Weights of a small mixture-of-experts language model, trained from scratch on English Wikipedia.
Size: 15 layers, width 256, vocabulary 32768, 102M parameters.
Experts: 64 GeGLU neurons an expert, 8 picks a token, a softmax router.
Training: a variant of Adam for the experts, 520M tokens, 8282 steps.
Below are experts of layer 2 (counted from 0) of a mixture-of-experts language model. Rows are named router (the router's row for the expert), gate (a neuron's input weights, with its number), up (a neuron's input weights, with its number), down (a neuron's output weights, with its number) and show model dimensions 0-255. Each number is 50 + 12 x the weight over its row's rms, rounded and kept within 0 to 99.
After each expert's rows: a language model's description of what the expert responds to; "gets" lists some tokens that make up at least twice as much of what it gets as of all text. This comes from a sample of Wikipedia text that the model never trained on. Tokens count by the router's weight.

# expert 52
router:53 67 37 56 43 47 58 56 47 51 43 49 54 49 71 46 58 50 47 62 60 49 51 60 55 53 32 58 61 27 62 39 42 40 49 20 62 67 42 56 50 61 63 55 44 45 31 39 58 51 43 60 42 74 48 30 51 36 57 47 42 46 34 53 57 59 53 52 53 49 42 62 45 54 52 62 28 40 48 50 54 67 45 65 52 46 49 55 34 48 26 55 59 66 48 56 36 65 44 63 61 71 49 47 78 37 59 38 56 35 63 46 59 39 39 46 68 41 78 75 31 68 67 60 64 47 64 52 32 58 43 51 44 67 43 50 58 52 36 58 71 69 67 47 59 39 88 35 70 26 36 59 39 41 55 24 33 43 78 44 51 68 61 60 70 39 52 63 49 50 43 71 39 55 46 48 37 50 45 64 55 81 39 21 60 33 57 46 73 29 37 49 42 39 50 67 49 43 59 34 50 46 66 52 47 45 32 35 64 57 65 51 57 28 65 55 42 63 54 40 55 54 46 44 52 36 59 42 63 58 57 38 44 51 38 40 63 53 28 49 56 43 41 35 44 31 45 47 73 38 39 52 52 46 46 53
gate0:39 57 44 55 67 65 77 54 51 29 26 57 45 45 60 51 42 71 35 26 52 36 64 38 56 52 58 22 89 45 50 64 40 41 71 66 42 64 63 51 53 40 44 49 49 65 62 55 57 61 51 41 48 60 52 34 40 65 55 48 58 31 48 54 32 71 30 46 54 67 65 46 47 68 47 34 56 51 43 50 47 42 55 54 51 62 27 31 53 43 62 62 49 60 45 65 41 37 62 42 51 64 24 60 39 36 47 45 51 72 53 43 67 45 52 58 52 57 55 35 68 43 45 61 35 40 40 49 37 60 40 49 69 51 49 57 47 52 45 57 50 27 52 65 71 58 58 57 47 49 42 57 34 41 38 59 35 48 52 41 45 55 40 67 71 67 44 46 49 62 46 57 61 29 52 59 61 45 38 26 60 61 41 34 52 27 46 46 51 58 63 57 48 42 50 42 77 38 65 23 24 45 53 49 50 36 59 36 58 46 49 56 64 62 47 52 59 57 65 56 60 55 37 60 68 41 67 44 31 39 60 58 38 60 49 56 52 56 58 37 37 82 60 32 52 43 29 70 38 47 69 44 51 60 26 72
up0:43 67 36 49 55 62 66 70 40 47 52 60 48 48 50 62 58 37 32 47 55 55 70 43 52 52 51 35 59 44 57 52 54 27 51 36 53 53 49 42 50 26 38 40 38 87 33 46 43 35 64 49 63 55 56 65 47 47 48 51 51 65 58 62 55 49 41 15 64 59 52 69 42 78 58 28 41 55 43 61 67 59 80 38 56 63 38 38 59 40 59 42 64 55 71 46 39 65 71 47 40 62 76 56 81 49 31 49 45 67 58 51 50 54 63 57 51 46 57 69 33 46 70 66 37 27 36 51 30 48 53 51 49 60 55 76 50 52 55 63 45 58 36 54 50 57 39 52 51 50 38 43 30 36 29 38 64 20 62 46 43 47 54 56 61 48 53 44 41 42 44 57 68 64 49 40 53 52 50 34 40 51 43 51 40 54 62 42 72 47 57 43 48 58 72 54 60 62 63 19 50 57 44 37 58 30 60 33 61 54 80 40 43 37 63 63 53 60 61 42 68 63 42 70 66 56 46 47 53 63 50 36 44 54 45 42 70 45 34 34 38 53 39 34 51 61 44 52 55 57 48 47 61 58 30 65
down0:45 37 62 57 52 75 45 66 40 75 49 24 60 60 50 57 47 54 58 42 56 69 32 67 26 50 43 29 73 47 40 34 42 34 46 48 47 68 50 49 69 40 47 44 44 53 46 34 71 52 34 77 53 61 49 58 45 52 68 66 57 55 49 65 65 65 31 51 44 44 51 48 45 33 50 39 58 42 47 49 45 41 47 55 68 44 42 35 54 41 47 72 54 42 67 42 48 48 52 50 49 34 36 60 57 46 55 47 55 58 48 57 26 47 58 41 42 44 69 25 50 49 41 47 27 52 50 41 45 34 32 53 57 34 44 64 57 33 50 61 52 58 08 48 45 37 74 49 46 51 37 49 44 54 50 62 39 65 51 67 29 53 41 38 47 39 46 60 34 55 55 51 57 63 41 48 59 18 56 53 53 77 54 48 57 47 23 46 54 40 33 64 55 46 40 39 69 61 37 57 71 56 42 50 85 28 57 66 52 46 37 36 51 17 68 55 38 45 64 47 51 56 49 27 45 52 44 51 58 60 59 61 43 49 54 46 39 47 37 34 48 43 14 57 34 50 47 69 44 56 52 51 33 60 48 35
Name pieces and foreign script. Inner pieces of foreign personal names and taxon suffixes like -idae, -ensis, bytes of Thai, Bengali or Chinese script, and table pipes.
gets: " |", ",", ";", "i", "is", "us"

# expert 14
router:23 60 36 48 69 51 22 34 28 64 66 36 29 57 66 63 43 27 36 61 44 53 43 44 38 46 19 38 61 47 42 35 44 53 65 55 63 39 37 39 69 59 48 34 32 26 49 45 40 43 54 46 60 60 61 64 37 61 70 41 40 55 34 60 44 33 24 47 51 51 55 71 66 49 47 44 52 28 62 69 54 60 55 62 32 59 56 58 44 48 56 32 52 49 62 65 48 58 48 38 61 60 55 62 44 76 29 40 36 40 62 55 59 36 57 60 30 51 69 34 41 48 35 40 30 58 49 57 61 44 52 42 51 44 53 54 62 47 36 35 68 50 40 51 45 46 26 61 66 55 45 46 57 61 34 26 25 53 39 43 46 39 43 40 62 42 47 66 52 60 40 50 27 60 44 64 74 40 44 60 28 48 68 34 62 41 43 30 42 55 42 43 57 50 38 44 68 63 42 54 53 69 73 51 52 45 66 42 63 69 59 25 29 45 42 37 39 46 44 40 56 36 53 61 55 34 44 39 49 52 42 50 40 39 61 40 46 49 62 45 48 43 45 41 32 39 51 65 33 52 43 57 47 53 55 63
gate2:34 58 39 46 49 44 58 48 58 63 28 40 52 58 38 56 39 45 41 37 55 45 47 53 41 56 41 54 61 39 44 55 42 55 64 53 62 58 48 64 74 35 45 44 49 41 25 31 53 46 70 61 52 51 56 64 51 47 49 60 50 54 63 43 41 37 32 53 60 42 58 68 43 38 52 41 47 19 45 51 54 62 60 48 43 50 61 54 55 62 74 85 51 48 38 50 69 37 22 47 54 53 38 45 48 26 72 65 75 46 49 62 55 42 51 63 62 63 59 38 26 52 35 57 45 65 57 19 56 43 49 34 51 39 31 70 51 48 54 42 61 49 46 66 61 61 52 49 67 48 46 64 39 58 67 44 65 48 43 61 45 66 53 57 56 54 66 70 45 62 60 36 36 39 45 46 48 34 71 43 50 62 62 59 57 33 48 46 49 41 64 60 76 32 26 41 34 42 43 39 51 41 52 25 26 29 77 64 73 42 57 60 52 58 78 49 37 40 64 50 61 42 29 54 36 47 57 67 50 39 47 69 36 33 53 61 43 38 46 39 35 63 46 56 40 37 39 29 45 61 52 29 35 48 41 34
up2:60 40 53 34 57 54 52 30 50 43 41 51 43 47 47 61 38 34 36 42 51 40 47 65 45 60 54 64 42 68 35 34 48 80 63 53 39 41 59 58 43 42 60 61 45 40 54 58 54 31 61 34 53 52 49 78 53 46 49 48 48 51 54 65 25 63 33 55 57 49 53 45 58 43 60 50 75 35 41 28 41 39 85 51 58 47 53 49 72 22 72 48 43 35 34 32 47 55 59 29 53 50 57 50 41 44 45 61 70 61 27 59 34 75 55 43 52 60 50 32 62 51 47 47 43 39 63 25 68 49 43 53 50 27 46 74 52 57 30 33 49 45 38 37 41 40 53 69 81 58 48 62 59 56 54 45 53 43 49 77 42 58 27 56 61 62 60 54 56 44 72 48 30 56 44 59 39 44 55 23 51 35 65 58 45 68 62 44 48 68 47 57 49 47 62 60 48 51 48 51 62 53 61 27 52 60 56 59 51 62 45 61 43 62 40 54 50 43 38 65 21 43 67 31 48 55 28 58 33 53 46 63 54 46 48 53 42 51 51 56 39 48 42 36 56 30 70 40 53 55 60 34 78 68 36 35
down2:40 46 53 42 62 67 37 46 48 48 70 33 49 49 45 56 56 57 55 63 49 62 33 42 61 56 39 31 39 60 47 60 38 22 77 52 60 68 65 57 65 52 72 58 32 51 58 82 47 50 35 57 69 66 49 58 65 47 25 53 40 32 59 52 53 48 58 47 27 53 52 72 37 60 40 42 60 62 47 57 38 57 58 28 29 51 50 56 45 71 40 42 68 50 56 58 50 39 51 46 32 55 65 56 65 74 32 47 47 52 48 62 45 59 39 35 51 51 47 32 27 53 45 52 42 66 74 61 45 58 58 58 42 51 45 42 38 61 50 77 57 52 39 45 40 58 55 56 47 70 53 49 62 52 68 46 44 41 26 50 43 34 50 42 34 52 38 42 55 47 55 55 55 51 31 79 30 25 41 35 58 52 55 41 62 37 60 63 54 72 57 62 32 66 64 63 74 65 55 39 76 36 53 56 68 52 20 45 47 56 45 57 54 58 45 40 42 48 39 36 51 63 28 62 46 38 28 63 53 62 44 62 38 52 36 54 39 42 42 52 47 37 84 64 45 50 52 64 45 43 43 61 36 43 44 65
Months after in. Month names and date digits after "in" or "from" in prose dates, as in "In March 2024", "Born: 18 January".
gets: " ", " of", "1", "–", " in", " September"

# expert 58
router:45 63 48 58 43 43 38 38 32 59 36 51 71 53 64 26 65 54 49 57 61 37 36 73 52 57 41 42 24 28 63 43 57 54 80 37 40 42 22 56 52 46 63 52 41 48 37 28 72 62 45 47 46 52 45 53 42 34 70 55 36 59 61 49 35 31 52 39 67 45 42 61 47 60 48 51 25 23 53 48 67 77 62 47 61 37 62 51 57 62 48 73 59 41 57 57 48 55 34 48 68 54 55 47 54 53 57 46 33 34 68 67 42 39 26 62 81 49 59 45 42 72 30 52 56 48 49 47 45 69 62 40 69 47 27 57 58 34 30 29 59 60 45 70 51 43 63 33 58 31 41 50 42 54 57 36 52 65 82 54 41 54 51 47 56 48 36 70 53 51 41 44 44 54 44 42 35 41 37 60 39 78 39 63 67 44 48 38 58 36 57 66 61 40 35 30 38 23 47 55 37 51 40 50 69 40 49 47 62 76 57 43 40 43 59 43 54 57 43 37 55 44 64 33 51 30 69 38 57 55 41 37 61 43 45 44 54 38 44 42 50 48 47 55 40 42 51 48 51 42 59 48 53 43 52 59
gate1:55 47 53 46 53 44 53 56 55 71 37 72 22 38 56 59 53 57 40 50 48 48 65 39 40 59 40 50 40 45 55 59 52 54 62 71 60 39 56 58 45 39 56 27 63 56 31 49 61 49 59 29 48 45 45 70 58 53 51 48 44 46 65 44 35 66 48 68 64 63 63 47 43 58 48 42 50 39 53 47 45 26 42 74 34 64 54 37 49 65 49 67 42 53 40 48 48 44 56 34 58 29 43 24 46 15 71 49 49 58 44 51 41 45 42 48 40 53 44 30 28 27 42 64 55 47 47 31 51 59 59 39 38 33 56 56 57 41 63 51 25 35 47 42 43 49 59 57 57 58 56 51 50 58 27 66 53 72 45 41 71 82 46 45 43 63 39 62 43 26 53 52 40 36 55 59 62 38 26 48 45 45 60 85 29 53 30 42 47 40 59 53 37 26 48 45 58 58 32 37 48 34 86 26 41 41 65 44 49 48 46 50 46 70 61 49 42 29 46 64 57 58 58 30 48 52 41 57 45 73 39 60 37 27 58 60 62 48 65 75 40 53 47 35 44 39 45 58 36 52 55 46 55 65 51 42
up1:46 46 50 49 72 72 64 30 60 69 56 43 43 48 65 57 55 57 46 64 40 47 30 86 53 53 51 43 36 56 58 41 47 83 42 42 45 57 53 75 45 57 42 51 51 55 59 56 60 61 43 34 60 42 42 56 48 48 49 49 48 52 39 49 53 54 72 52 53 70 55 41 42 46 56 68 59 55 39 33 50 29 37 53 55 47 47 67 35 64 41 51 47 67 43 43 62 34 60 40 50 47 26 38 33 58 48 37 52 54 50 52 52 50 26 37 29 67 50 60 32 46 48 58 32 49 40 38 35 52 39 52 49 70 27 34 38 54 66 54 60 75 46 54 49 47 50 36 48 45 45 41 11 44 58 48 40 60 40 35 67 42 42 42 44 59 55 47 19 37 68 45 41 57 34 63 41 48 54 63 48 59 62 48 39 56 58 51 39 56 65 44 46 62 47 32 56 44 55 35 43 49 45 35 57 62 19 31 69 29 40 41 49 37 35 33 27 34 51 64 51 37 85 64 71 57 30 53 40 36 46 55 66 59 28 41 46 54 30 61 65 61 42 51 53 72 59 35 43 57 52 50 49 72 40 62
down1:53 41 62 36 46 39 36 69 47 66 53 66 29 49 34 57 42 58 52 36 58 25 50 48 47 48 43 55 59 35 40 36 48 37 62 39 71 56 36 62 60 58 67 40 59 74 77 24 42 71 49 39 52 50 49 32 35 67 62 48 53 44 60 55 27 59 32 50 55 63 71 60 33 51 50 48 41 43 43 73 47 47 45 32 25 57 61 48 70 45 58 43 63 58 52 61 46 70 42 41 47 62 57 59 30 51 55 38 30 56 53 55 36 61 60 47 69 60 87 43 43 47 44 65 41 65 33 63 39 43 50 36 50 47 49 67 54 51 49 48 38 34 47 28 37 58 58 18 52 52 17 54 40 48 43 54 36 33 43 36 63 54 40 54 46 59 41 71 33 54 49 47 75 36 61 53 62 49 40 50 44 43 48 51 56 74 36 67 64 54 48 56 75 38 65 42 48 50 52 48 38 47 55 57 48 33 53 38 40 66 59 62 45 33 35 54 47 54 43 48 47 44 26 57 42 57 35 60 32 57 53 49 37 62 32 31 34 49 67 59 45 64 46 43 54 50 61 43 66 38 51 35 34 74 46 65
Coordinates and table cells. Digits inside geographic coordinates like 52°13′07″N, table pipes and commas, ordinals like second or third, and name endings.
gets: " |", ",", " ", ":", ";", ")"

# expert 42
router:59 71 29 32 43 37 43 48 29 41 41 64 59 54 61 46 56 57 42 44 49 47 59 70 50 56 29 47 60 25 55 45 63 27 55 30 41 43 55 35 51 62 57 51 53 58 48 33 60 41 53 51 48 72 57 32 40 54 38 47 43 58 54 40 39 44 35 57 58 52 54 51 33 68 38 56 44 34 67 53 64 65 48 55 51 61 67 51 46 42 65 58 59 68 72 36 71 52 41 41 33 51 42 57 75 27 41 45 45 59 60 47 41 44 43 52 41 39 36 53 31 63 56 61 70 56 45 28 27 66 40 52 55 63 57 51 37 48 49 49 42 50 55 53 59 41 46 50 73 49 20 60 26 41 41 40 53 52 71 32 66 40 30 30 48 41 63 49 47 40 59 78 53 23 34 50 56 30 43 51 30 61 42 28 66 42 40 64 67 51 61 63 55 57 69 43 66 57 55 38 43 51 78 41 68 51 49 65 41 68 70 57 62 36 54 55 44 28 63 39 50 66 49 38 49 31 46 45 43 54 46 42 57 38 38 37 58 43 36 32 64 54 53 42 69 58 48 50 73 58 42 43 51 34 30 37
gate1:28 42 47 53 45 58 43 50 59 51 13 35 53 50 38 50 46 44 63 47 62 50 71 17 44 60 33 47 41 42 53 61 53 45 58 38 61 54 57 54 94 51 42 48 54 63 43 40 51 48 52 59 60 52 41 48 56 45 38 60 55 51 42 50 45 63 41 38 51 56 38 56 35 30 37 53 46 52 64 45 43 69 43 44 63 41 33 52 38 49 60 50 68 61 43 39 30 47 53 50 27 43 63 50 45 44 56 59 58 59 32 58 68 49 39 30 51 49 52 26 43 39 47 47 31 67 51 38 47 61 56 54 63 49 36 48 48 57 81 30 59 50 33 41 53 45 38 53 56 58 29 55 43 18 35 58 66 63 66 51 44 65 51 62 61 52 69 85 37 64 39 26 58 44 43 38 56 27 34 32 35 33 49 55 54 52 59 33 54 38 45 49 50 46 52 51 73 27 65 28 53 37 59 42 61 52 64 37 60 51 45 36 69 41 64 61 49 55 38 52 63 40 46 48 56 37 31 36 72 51 51 46 29 34 36 44 52 56 55 43 54 46 33 39 64 61 24 52 59 33 46 39 48 72 26 50
up1:42 49 58 36 38 63 70 75 41 53 35 51 39 57 55 42 52 68 48 52 45 36 61 66 55 56 47 47 45 39 41 47 33 44 29 52 49 40 48 36 48 44 39 31 28 55 47 62 42 51 55 43 50 61 55 65 59 61 33 55 43 37 38 33 35 39 50 50 46 43 58 24 45 53 48 46 72 69 52 70 44 52 30 50 35 57 67 60 46 42 46 59 35 69 36 59 65 52 43 48 43 41 64 63 56 50 34 37 46 35 36 54 34 48 68 58 42 47 60 39 77 36 59 44 57 49 68 62 68 68 47 48 44 17 57 28 36 66 52 69 58 28 50 58 51 53 47 61 61 54 35 31 68 45 50 41 55 53 60 52 86 34 41 56 52 35 44 35 63 48 58 50 60 47 57 54 38 49 41 34 51 28 40 46 51 66 23 58 42 60 42 38 43 49 71 73 46 42 50 57 59 49 58 56 30 54 44 68 51 51 44 37 44 49 30 46 45 33 65 46 72 39 49 50 26 46 46 47 40 32 17 50 38 51 37 60 56 62 52 57 74 51 72 62 48 58 52 44 49 45 24 37 29 62 28 29
down1:56 42 41 56 50 60 20 41 38 44 63 49 58 41 25 36 45 45 43 77 30 41 37 40 28 39 56 40 35 57 47 64 27 67 79 59 66 34 49 57 68 34 26 45 57 52 64 66 64 44 49 48 49 35 75 42 77 49 50 46 28 31 26 35 39 40 41 40 30 43 50 61 57 43 70 61 29 44 56 40 49 59 43 48 57 50 30 38 65 57 58 43 62 55 46 42 35 53 52 43 40 54 49 66 54 58 52 46 59 42 56 39 56 42 47 54 57 49 38 52 50 56 58 49 44 47 49 47 57 55 61 56 46 48 66 44 60 26 48 53 60 50 38 34 62 51 23 67 66 73 49 48 64 54 52 48 57 49 41 43 58 54 44 29 52 52 63 28 53 45 58 71 23 64 27 55 70 39 59 65 49 38 53 28 53 34 56 61 41 61 32 39 48 75 27 67 20 36 47 55 57 49 50 40 35 55 59 48 35 51 57 48 45 55 39 49 69 51 58 69 64 36 43 58 68 39 29 36 52 70 47 53 41 37 52 72 50 39 62 52 54 40 39 57 38 27 50 51 43 53 44 48 64 32 41 64
List item markers. Hyphen bullets starting infobox or list lines, such as - Born, - Date, - Country, plus table pipes, commas and field labels like Preceded, Founded.
gets: "-", " |", ",", ")", "2", " and"

# expert 9
router:26 47 25 67 49 61 59 39 55 48 31 35 51 61 77 42 48 51 40 55 56 46 50 76 58 64 43 60 55 38 43 19 34 77 62 39 39 51 62 42 23 55 33 38 50 61 39 43 35 64 50 50 42 74 56 48 39 42 53 48 48 53 55 53 47 53 49 55 66 31 33 48 44 47 41 44 62 78 57 29 45 52 59 55 43 42 37 42 44 53 32 67 40 57 55 42 70 63 51 73 59 64 55 64 49 36 48 55 62 39 72 47 39 45 41 63 32 22 58 68 51 42 73 44 43 60 53 28 24 64 48 46 53 36 63 60 51 70 41 42 46 53 48 53 73 49 61 39 65 22 50 61 59 43 52 35 50 43 74 51 64 59 46 71 47 68 42 53 63 42 55 61 49 54 45 39 60 56 51 71 65 60 52 41 66 43 57 27 35 34 55 65 51 44 62 42 51 46 46 52 29 68 51 58 63 40 63 30 58 54 51 43 50 34 52 29 63 40 64 54 77 52 45 58 56 47 62 49 84 38 33 48 57 37 67 47 70 38 35 50 62 39 54 50 53 35 50 47 63 51 45 48 45 41 49 56
gate3:57 49 49 58 61 65 48 58 56 54 50 40 65 53 40 41 57 56 61 54 52 61 41 42 57 49 58 55 35 67 66 42 49 62 38 48 38 57 43 54 49 70 49 56 43 62 36 47 52 44 57 56 64 65 58 57 55 41 53 66 58 64 76 57 51 41 38 41 48 44 44 34 52 49 48 63 58 62 28 22 59 32 36 25 73 43 58 55 57 67 47 36 52 56 32 55 59 41 48 36 54 42 37 67 39 81 54 61 51 32 47 52 42 60 44 63 37 70 31 34 50 44 50 47 69 70 39 53 37 60 49 68 38 66 30 49 30 58 74 48 23 49 56 60 47 42 69 48 57 54 79 53 66 45 41 40 56 44 40 58 56 67 45 38 47 47 35 35 60 40 45 21 71 54 70 47 47 18 55 42 58 36 33 35 51 48 69 71 28 31 35 60 55 36 55 45 46 62 57 61 54 54 36 39 54 63 45 54 67 63 60 54 44 34 63 60 44 32 53 64 59 50 67 34 52 50 58 39 50 68 45 24 66 61 56 53 76 44 42 50 42 48 35 57 38 75 36 38 45 54 36 80 57 40 53 58
up3:47 46 44 61 31 28 20 48 50 43 50 21 69 50 46 70 39 40 33 62 71 39 53 51 54 31 28 42 49 47 60 60 40 48 61 57 45 32 56 44 25 34 54 32 59 48 63 44 46 44 46 35 38 34 50 63 48 38 41 60 47 44 59 54 62 46 57 40 59 38 57 36 66 42 56 40 43 42 27 61 34 37 62 68 34 37 48 34 55 34 57 44 62 41 53 55 56 46 47 56 48 68 62 31 75 46 36 71 51 47 45 51 18 57 46 41 47 41 48 57 34 30 67 54 59 40 75 56 60 54 54 38 33 20 47 59 40 52 26 54 79 43 54 44 50 44 54 46 66 36 65 49 41 47 52 48 28 48 58 46 48 46 42 71 75 52 65 44 39 56 54 61 55 34 34 63 38 56 58 36 53 52 68 75 62 33 39 42 59 52 37 54 47 40 53 37 63 31 43 40 65 67 70 53 29 49 49 55 53 55 69 56 64 54 47 30 39 71 54 54 73 49 36 45 44 46 50 51 45 45 60 45 45 55 35 62 52 56 43 62 75 61 57 59 35 43 65 58 33 48 51 34 55 33 66 33
down3:55 57 44 44 60 54 59 47 59 39 38 34 42 44 41 55 63 37 36 49 45 41 45 68 50 51 25 55 63 50 66 37 55 58 59 44 24 33 46 67 34 45 22 45 53 70 54 44 50 40 57 41 54 59 58 34 62 43 55 64 45 46 47 48 66 65 57 53 61 25 36 65 41 58 63 64 46 53 45 43 53 47 55 40 47 47 66 55 49 27 38 64 37 56 47 81 63 34 46 39 32 52 47 51 74 63 53 55 68 50 70 56 47 53 42 53 27 44 55 82 67 73 74 46 32 33 28 52 45 46 48 43 35 35 44 60 65 47 37 42 35 40 60 52 32 40 49 30 35 33 55 43 65 38 36 81 50 47 63 50 37 49 52 57 44 31 49 41 54 69 54 66 33 53 35 47 49 54 46 30 58 56 36 49 85 53 49 38 70 37 28 26 45 56 62 49 50 55 34 55 56 56 69 43 54 72 40 44 30 42 51 53 54 79 45 47 46 42 45 49 51 36 63 52 43 47 47 70 53 43 39 58 23 48 74 68 52 69 40 57 49 56 36 47 57 46 45 67 44 58 46 54 55 53 58 69
Determiners after verbs. Articles and possessives opening a noun phrase after verbs or prepositions, as in was made a, made his debut, reported to the.
gets: " the", " a", " of", " an", " his", " The"

# expert 27
router:57 65 54 38 30 49 37 36 48 43 28 41 63 49 61 39 52 73 47 51 57 53 49 54 42 40 33 65 33 46 40 53 35 26 41 35 43 39 39 51 52 37 52 57 39 52 41 40 50 55 45 51 41 46 43 23 41 41 60 57 36 59 34 58 48 49 34 40 66 32 14 54 40 40 65 70 30 50 60 55 71 47 41 44 51 38 37 65 57 42 48 50 60 66 56 29 63 68 46 75 35 48 45 66 45 62 41 35 56 29 50 43 40 33 31 70 73 60 42 64 25 68 59 62 54 55 63 65 52 76 48 55 47 53 26 48 52 53 38 56 39 56 60 39 52 37 66 37 39 27 46 40 56 35 61 57 35 41 47 63 54 41 60 65 26 30 49 44 56 48 49 52 48 33 48 39 38 45 45 52 68 60 42 28 73 57 58 54 74 65 40 67 59 31 59 40 52 51 43 51 46 36 44 42 39 30 34 49 55 67 46 51 50 45 46 61 44 51 66 40 60 40 28 24 49 35 44 50 58 53 35 36 51 47 40 44 49 64 34 34 55 39 46 43 71 47 50 55 70 37 36 31 53 46 24 42
gate1:61 44 34 58 41 39 39 35 49 40 46 53 45 32 63 50 52 40 51 48 57 52 74 56 59 65 52 44 60 52 40 67 52 34 76 18 40 51 54 56 57 54 60 60 51 51 53 56 42 66 61 26 61 45 51 51 57 57 53 49 62 39 38 46 59 65 34 45 60 44 68 54 33 48 66 56 42 43 35 42 33 52 25 49 50 45 35 66 63 48 69 26 47 52 42 37 51 47 58 31 49 45 42 40 58 40 52 70 51 41 34 84 33 47 68 24 65 50 55 38 41 43 55 57 22 61 57 65 63 42 63 57 44 35 47 49 74 67 54 30 61 48 59 48 48 56 44 57 41 54 82 68 53 57 73 42 42 37 55 33 54 45 55 68 35 44 47 44 34 55 30 42 65 23 50 53 48 63 40 57 60 15 63 41 50 71 29 62 59 52 60 72 47 58 43 50 57 62 47 54 44 44 39 49 68 43 50 73 48 52 33 50 60 49 55 40 74 29 40 40 42 55 48 62 47 20 49 55 54 45 44 72 45 77 59 51 47 58 48 33 51 40 39 64 34 67 48 37 49 44 39 59 56 40 55 60
up1:44 53 53 59 49 48 40 14 39 43 56 62 27 66 46 36 53 45 31 69 73 66 28 46 50 50 45 48 58 53 31 56 49 26 52 34 31 72 57 57 63 52 52 65 36 52 65 49 36 66 68 53 52 52 50 45 55 63 30 52 49 57 30 49 57 32 68 54 42 29 65 29 44 60 50 61 35 45 67 57 26 61 33 41 78 49 42 55 50 65 44 59 54 40 55 46 51 58 53 62 51 46 60 48 59 55 47 61 53 39 51 67 35 34 58 36 54 50 73 65 37 48 43 43 59 73 60 57 43 58 58 45 28 32 47 18 51 50 69 47 47 30 58 41 42 43 40 39 68 56 33 44 39 42 47 54 49 55 46 25 46 55 54 44 48 74 47 52 30 58 43 34 47 46 47 54 52 49 42 34 66 44 57 31 50 46 39 52 63 56 50 44 46 69 31 64 68 47 48 47 74 48 23 52 58 69 39 45 56 41 47 61 55 31 69 45 64 41 34 53 33 30 40 54 47 36 57 37 72 38 64 41 49 76 38 49 44 66 54 68 36 49 57 50 32 41 48 45 74 41 47 53 32 45 36 46
down1:62 60 51 58 66 40 58 37 51 45 56 62 55 60 53 69 61 56 36 63 50 69 51 42 74 47 62 61 51 74 61 53 71 23 45 49 55 54 52 67 27 45 74 54 34 48 48 46 55 54 39 59 48 35 74 59 50 68 56 48 37 42 53 52 45 46 71 58 39 48 54 46 55 55 46 43 25 65 60 50 49 58 43 46 24 51 39 68 34 42 24 28 32 43 29 52 55 36 41 63 31 58 58 64 54 22 43 72 65 57 52 46 31 53 52 41 30 62 57 42 45 64 51 48 44 53 40 37 67 40 60 46 37 84 70 40 60 58 32 59 50 53 54 44 45 48 77 47 54 50 58 72 43 63 70 34 54 37 37 48 70 50 54 35 59 34 55 34 35 51 54 20 37 31 40 57 61 52 56 27 59 51 56 39 50 54 49 43 43 52 52 48 66 28 53 50 61 63 44 45 59 45 51 57 54 37 22 49 42 35 41 70 70 50 54 70 34 49 40 38 38 50 41 54 50 34 61 61 35 42 64 37 47 53 43 55 67 58 58 72 47 50 74 33 55 46 73 55 46 47 57 41 65 46 41 50
List separators and names. Semicolons, bullets, line breaks and table pipes separating list or table entries, plus first names like David or James in credits.
gets: "\n", ";", "0", ");", " •", " John"